python train.py --num_hidden_layers=14 --experts_per_token=1 --routed_scale=1.0 --tie_word_embeddings=false --learning_rate=0.00578 --beta1=0.95 --batch_tokens=[65536, 131072] --max_seq_len=1024
Below are experts of layer 7 (counted from 0) of a mixture-of-experts language model. Rows are named router (the router's row for the expert) and show model dimensions 0-159. Each number is 200 + 20 x the weight over its row's rms, rounded and kept within 0 to 999.
After each expert's rows: "comes before" lists some tokens at least twice as common just after its tokens as in all text; "gets" lists some tokens that make up at least twice as much of what it gets as of all text. This comes from a sample of Wikipedia text that the model never trained on. Tokens count by the router's weight.

# expert 19
router,200,219,172,218,215,171,216,197,206,208,210,219,217,198,187,205,219,167,229,198,166,230,204,188,182,199,169,214,187,199,167,210,170,192,218,229,195,199,201,178,201,204,197,219,183,171,177,173,224,130,190,186,212,195,233,229,168,225,187,202,210,194,221,178,193,208,209,219,193,200,214,199,190,159,203,204,187,184,190,182,181,200,210,188,176,219,231,214,184,178,199,214,198,205,192,199,214,214,189,205,182,186,162,198,170,197,211,199,206,180,220,189,232,207,217,210,155,220,190,173,195,196,215,171,188,227,278,178,199,191,219,201,190,207,206,206,157,206,224,164,193,198,215,209,142,213,203,219,209,198,213,211,178,182,211,234,202,221,206,206
comes before: " ", " —", " +", " −", " MPC", " ."
gets: " |", ";", "%;", " —;", ");", " –;"

# expert 23
router,215,215,189,184,250,172,224,200,225,210,197,170,210,199,191,191,235,177,178,216,166,200,188,203,200,204,212,194,186,173,207,208,193,208,188,218,219,190,209,188,202,239,225,192,156,184,207,162,220,184,210,199,178,209,215,192,171,200,185,214,243,189,199,177,206,207,213,182,194,200,208,168,227,198,185,208,195,227,163,191,149,194,216,198,178,231,213,167,177,214,215,210,178,193,230,198,175,216,217,204,178,173,201,204,213,186,193,198,207,201,202,152,188,211,234,216,189,213,226,172,182,209,192,200,216,205,218,215,242,186,244,215,193,209,215,200,206,190,213,197,196,181,221,196,188,191,263,193,158,181,171,204,173,214,231,211,205,190,243,216
comes before: " the", " that", " a", " to", " it", " his"
gets: " that", "ing", " said", "ed", " made", " announced"

# expert 0
router,183,195,171,218,219,175,189,181,195,196,175,186,232,230,206,193,172,151,238,199,172,227,188,166,192,217,222,208,192,205,196,213,195,195,229,239,204,202,219,217,197,224,210,216,175,194,203,183,192,172,213,219,196,191,203,189,167,177,164,192,190,192,228,194,206,188,187,226,168,180,201,177,198,189,200,218,213,204,226,217,188,182,184,185,212,205,193,195,191,171,212,217,201,178,220,196,196,234,225,194,163,217,184,230,175,212,196,225,190,167,226,141,228,171,226,215,201,219,218,214,195,206,185,213,218,201,250,219,201,161,229,203,188,202,204,233,175,171,206,169,207,198,231,192,196,207,230,202,197,173,195,204,188,218,198,231,237,213,217,215
comes before: "–", " -", ":", "',", "'\n", " –"
gets: " ", "-", "2", "3", "6", " -"

# expert 26
router,198,187,190,209,221,193,203,183,179,212,209,202,212,202,173,179,233,195,208,206,204,237,196,168,177,208,197,187,205,183,175,192,207,200,243,232,217,190,189,205,206,223,203,191,177,194,180,211,204,175,206,212,196,193,215,227,160,206,211,219,203,180,247,168,196,209,194,203,172,200,216,158,195,179,184,218,210,196,203,202,173,205,183,213,182,239,197,195,174,180,214,228,219,206,228,177,219,225,206,225,182,183,181,197,149,199,206,193,191,161,214,170,213,205,204,197,179,217,228,193,189,190,196,196,202,246,236,245,217,194,217,229,220,188,199,218,177,204,191,151,215,166,222,191,131,188,226,189,200,214,210,194,197,210,212,237,223,199,203,231
comes before: " ", " the", " a", "0", " first", " most"
gets: " the", "'s", " In", "In", " with", " "

# expert 21
router,200,183,197,206,228,187,197,198,169,187,159,212,203,189,192,197,173,150,227,205,211,211,205,175,219,214,195,191,161,197,210,205,191,200,229,253,221,198,209,215,206,224,196,222,185,213,203,196,205,172,175,180,201,208,216,184,184,197,187,205,246,169,213,187,207,178,199,225,174,188,212,151,188,190,226,218,213,197,169,218,162,200,234,214,200,192,233,206,173,181,195,189,204,210,186,209,191,194,188,221,140,186,203,222,215,174,190,206,205,214,202,188,209,176,187,194,161,211,214,200,181,200,177,191,221,205,220,218,189,200,232,231,216,196,229,193,204,180,173,189,186,186,208,168,154,208,260,204,228,214,187,215,184,185,231,222,217,214,209,183
comes before: " by", " in", " to", " on", " from", " with"
gets: "ed", " up", " released", "ated", " out", " used"

# expert 14
router,219,192,168,216,243,212,209,147,212,206,223,205,183,188,188,185,192,183,227,230,188,225,225,194,203,185,193,180,198,166,214,237,156,176,216,195,210,185,201,205,189,206,194,213,190,175,166,175,212,174,190,177,187,223,180,195,177,216,192,231,191,187,238,192,227,204,238,214,172,181,193,185,217,157,197,204,186,208,208,186,164,185,200,179,182,209,224,176,192,208,219,196,206,208,190,198,189,238,230,206,184,194,183,229,184,183,202,215,213,161,200,182,180,195,197,200,180,185,225,203,171,177,195,210,231,198,242,228,235,183,219,218,174,227,208,192,188,214,182,191,157,199,220,196,179,197,225,237,194,227,196,208,218,211,237,205,197,196,180,220
comes before: ",", " |", " (", "\n", "i", "ov"
gets: "en", "z", "i", "an", "in", "k"

# expert 3
router,169,217,202,185,206,199,207,188,179,209,181,169,209,199,166,189,184,213,231,193,145,231,236,185,176,184,201,174,167,190,199,217,181,218,217,218,208,187,184,190,224,230,209,213,186,176,187,187,241,172,179,173,180,200,185,204,184,197,203,242,206,154,223,194,199,191,203,179,195,207,229,190,179,187,207,166,177,214,189,183,208,186,222,185,212,225,209,209,196,173,191,214,195,206,236,204,190,209,218,230,180,212,200,181,171,183,211,181,201,187,224,183,230,177,210,191,177,237,193,178,188,184,212,179,190,219,211,214,209,206,214,212,178,194,233,192,183,201,176,206,222,170,218,234,196,155,250,234,205,186,167,205,193,204,194,194,242,202,190,176
comes before: " a", " been", " an", " the", " not", " also"
gets: " was", " is", " were", " be", " are", " been"

# expert 7
router,204,162,210,181,220,186,186,200,226,228,191,187,200,181,222,181,233,187,220,193,177,215,210,190,190,212,185,175,187,184,182,208,170,187,189,200,236,192,223,193,192,206,221,155,176,177,171,212,199,177,216,207,216,208,207,230,167,191,184,196,219,204,200,150,202,155,245,199,171,205,194,230,188,171,179,189,224,211,197,181,209,209,224,194,175,211,194,196,195,203,210,205,200,216,222,187,219,185,187,200,175,185,194,201,152,172,167,175,169,221,232,194,192,179,228,201,180,196,183,201,190,168,177,214,231,232,222,220,208,185,225,229,170,199,203,198,222,184,213,199,189,186,213,176,178,217,255,219,216,218,207,213,177,226,193,222,222,221,226,201
comes before: " be", " the", " have", " not", " make", "ate"
gets: " to", " would", " can", " not", " could", " will"

# expert 16
router,175,204,186,200,226,203,204,173,188,195,202,185,201,204,220,162,190,206,191,230,173,230,228,203,238,212,188,166,184,165,181,188,180,194,199,247,204,207,206,168,216,225,207,210,173,211,189,186,208,174,179,201,169,226,179,178,190,202,197,244,211,205,196,204,215,181,220,205,166,207,211,187,205,165,206,211,175,208,190,209,188,188,207,190,215,213,200,196,199,188,187,222,217,196,208,199,219,239,218,193,138,188,170,228,201,188,217,192,198,169,197,179,207,168,243,211,196,200,208,208,182,190,199,150,208,195,241,214,262,192,242,197,200,197,211,221,180,183,199,213,175,163,223,212,178,215,228,205,206,189,180,220,202,187,206,197,221,195,215,235
comes before: " was", "'s", " is", ",", " had", " and"
gets: " he", " He", " she", " who", " She", "He"

# expert 25
router,203,215,179,195,210,193,195,160,196,196,210,213,195,194,186,165,234,201,200,205,194,240,193,165,202,202,202,195,197,188,183,181,196,185,221,252,230,193,203,191,219,218,191,195,201,164,192,188,207,167,196,197,201,201,209,212,169,203,205,217,196,196,216,176,191,205,200,217,175,188,221,153,186,179,205,219,232,198,185,197,160,186,201,213,187,260,194,193,188,186,221,214,231,197,211,174,231,210,212,219,187,182,172,218,168,204,200,192,192,152,221,181,212,195,219,225,185,206,229,194,194,198,196,181,208,236,246,230,210,200,235,230,209,191,193,209,203,216,180,175,202,158,222,185,132,193,227,191,200,223,219,197,201,208,208,222,218,205,214,239
comes before: " |", ",", " |\n", "\n", ".", ".\n\n"
gets: "%", ")", "\"", "s", "'s", "i"

# expert 2
router,231,208,193,196,239,207,234,198,200,209,202,176,206,183,195,194,240,205,216,216,186,228,206,162,203,198,205,192,182,182,157,199,166,209,238,220,213,195,206,187,189,219,191,184,177,161,189,212,224,166,183,210,197,214,227,199,160,211,203,227,211,202,220,192,197,177,202,225,212,195,210,181,172,189,207,190,217,202,202,205,194,232,196,213,168,233,235,193,193,203,196,186,195,221,184,176,211,207,221,220,171,205,185,227,169,186,224,191,188,160,210,165,192,190,211,196,195,235,223,212,196,181,201,180,195,176,236,218,203,175,229,250,196,207,203,206,214,212,228,174,183,155,219,190,149,175,213,219,209,208,210,215,208,192,247,199,229,198,184,225
comes before: " and", " which", " but", " including", " a", " who"
gets: ",", " and", "),", ";", "\",", "',"

# expert 22
router,207,204,207,190,211,201,177,173,216,188,217,201,203,203,218,191,204,210,189,229,202,217,203,198,214,196,214,140,140,205,221,231,187,201,220,183,229,199,184,197,198,211,217,206,222,194,184,220,226,129,196,205,175,175,197,187,211,206,203,212,229,201,169,167,211,193,202,223,212,193,225,198,173,181,208,187,210,236,215,208,207,201,204,195,222,206,245,199,188,206,200,199,205,200,206,200,187,215,209,214,203,185,199,215,236,199,207,193,149,183,222,175,207,177,211,152,209,175,225,195,214,190,174,209,216,180,270,212,241,201,234,218,196,217,213,184,176,198,197,149,198,188,204,198,228,218,190,177,198,235,192,205,178,204,216,212,207,184,212,195
comes before: " |", " votes", " hold", " medal", " place", " formal"
gets: " ", ")", "0", "1", "2", "4"

# expert 42
router,200,189,176,208,214,174,200,178,196,201,214,202,203,199,169,192,239,195,200,208,199,237,187,182,208,199,203,187,199,184,178,193,202,207,236,223,214,183,204,199,211,236,211,197,185,203,184,185,191,175,206,220,202,198,212,244,162,210,201,215,221,187,232,168,180,191,186,220,158,205,224,152,189,187,186,221,196,197,193,218,171,194,185,211,174,233,206,194,179,184,214,230,221,190,231,187,231,215,200,218,172,177,172,189,159,200,215,194,194,175,217,177,218,199,205,211,169,224,229,202,215,197,194,194,211,244,230,232,216,185,209,229,218,195,204,215,182,198,214,149,224,174,221,183,135,189,231,198,205,222,216,198,204,209,216,229,215,205,216,234
comes before: " ", "1", "0", " year", " as", "2"
gets: " such", " same", " that", " this", "'s", " of"

# expert 24
router,178,192,194,190,206,193,213,200,187,202,198,197,191,185,187,212,189,171,198,204,181,237,226,187,210,193,182,149,185,178,207,211,185,196,256,218,199,207,187,216,199,208,221,208,192,196,176,180,231,185,194,207,220,213,212,199,166,185,196,229,246,196,209,170,203,202,218,220,208,180,221,209,232,187,207,215,199,199,179,183,182,178,198,191,179,235,197,205,160,176,190,212,227,198,229,198,230,208,201,256,202,194,194,217,192,190,199,218,193,205,248,172,216,134,217,199,177,236,198,234,198,197,184,182,202,187,225,240,212,177,220,227,237,213,202,209,184,193,187,186,201,187,203,201,159,201,259,196,190,202,231,208,182,215,201,193,213,192,185,182
comes before: " the", " a", " his", " their", " its", " this"
gets: " of", " in", " for", " at", " from", " by"

# expert 11
router,210,178,219,189,212,196,202,168,211,214,182,200,211,218,192,191,223,178,205,215,167,211,209,191,223,208,210,186,174,177,161,205,193,199,217,217,195,176,202,195,203,243,183,188,203,214,203,183,229,141,205,185,192,188,182,171,199,207,195,234,208,176,250,170,221,187,233,193,186,225,206,186,215,172,212,233,212,229,162,192,209,200,247,204,184,202,236,190,153,182,193,211,175,209,206,203,192,202,236,222,171,213,166,191,218,211,185,193,187,166,197,157,219,170,211,217,179,219,207,191,209,197,203,209,201,169,214,196,233,198,231,214,207,197,210,194,184,185,200,170,185,180,207,220,179,217,238,217,208,179,185,247,174,199,201,205,208,206,191,226
comes before: "|", "-", "==", "===", "The", "In"
gets: " |\n", ".\n\n", "\n", "\n\n", "==\n", ".\n"

# expert 45
router,205,237,157,175,201,201,245,172,184,204,206,179,174,225,199,170,190,157,204,194,196,228,228,213,209,220,223,217,184,227,192,200,215,207,210,210,216,192,190,208,213,185,202,192,175,183,184,211,243,176,200,180,206,214,209,186,176,186,182,224,204,178,221,202,168,185,213,241,197,188,193,192,200,202,212,181,211,235,166,221,196,205,205,191,161,247,235,193,205,180,197,186,176,202,228,205,195,202,187,225,169,203,175,254,198,203,192,198,188,207,223,211,208,205,201,185,187,222,208,201,205,185,165,174,190,219,238,245,202,222,216,206,186,214,208,230,204,217,183,179,166,195,214,227,177,188,238,184,216,195,212,230,219,189,244,208,217,182,192,211
comes before: ",", " York", " New", "\n", " California", " States"
gets: ",", " New", " of", " in", " United", " County"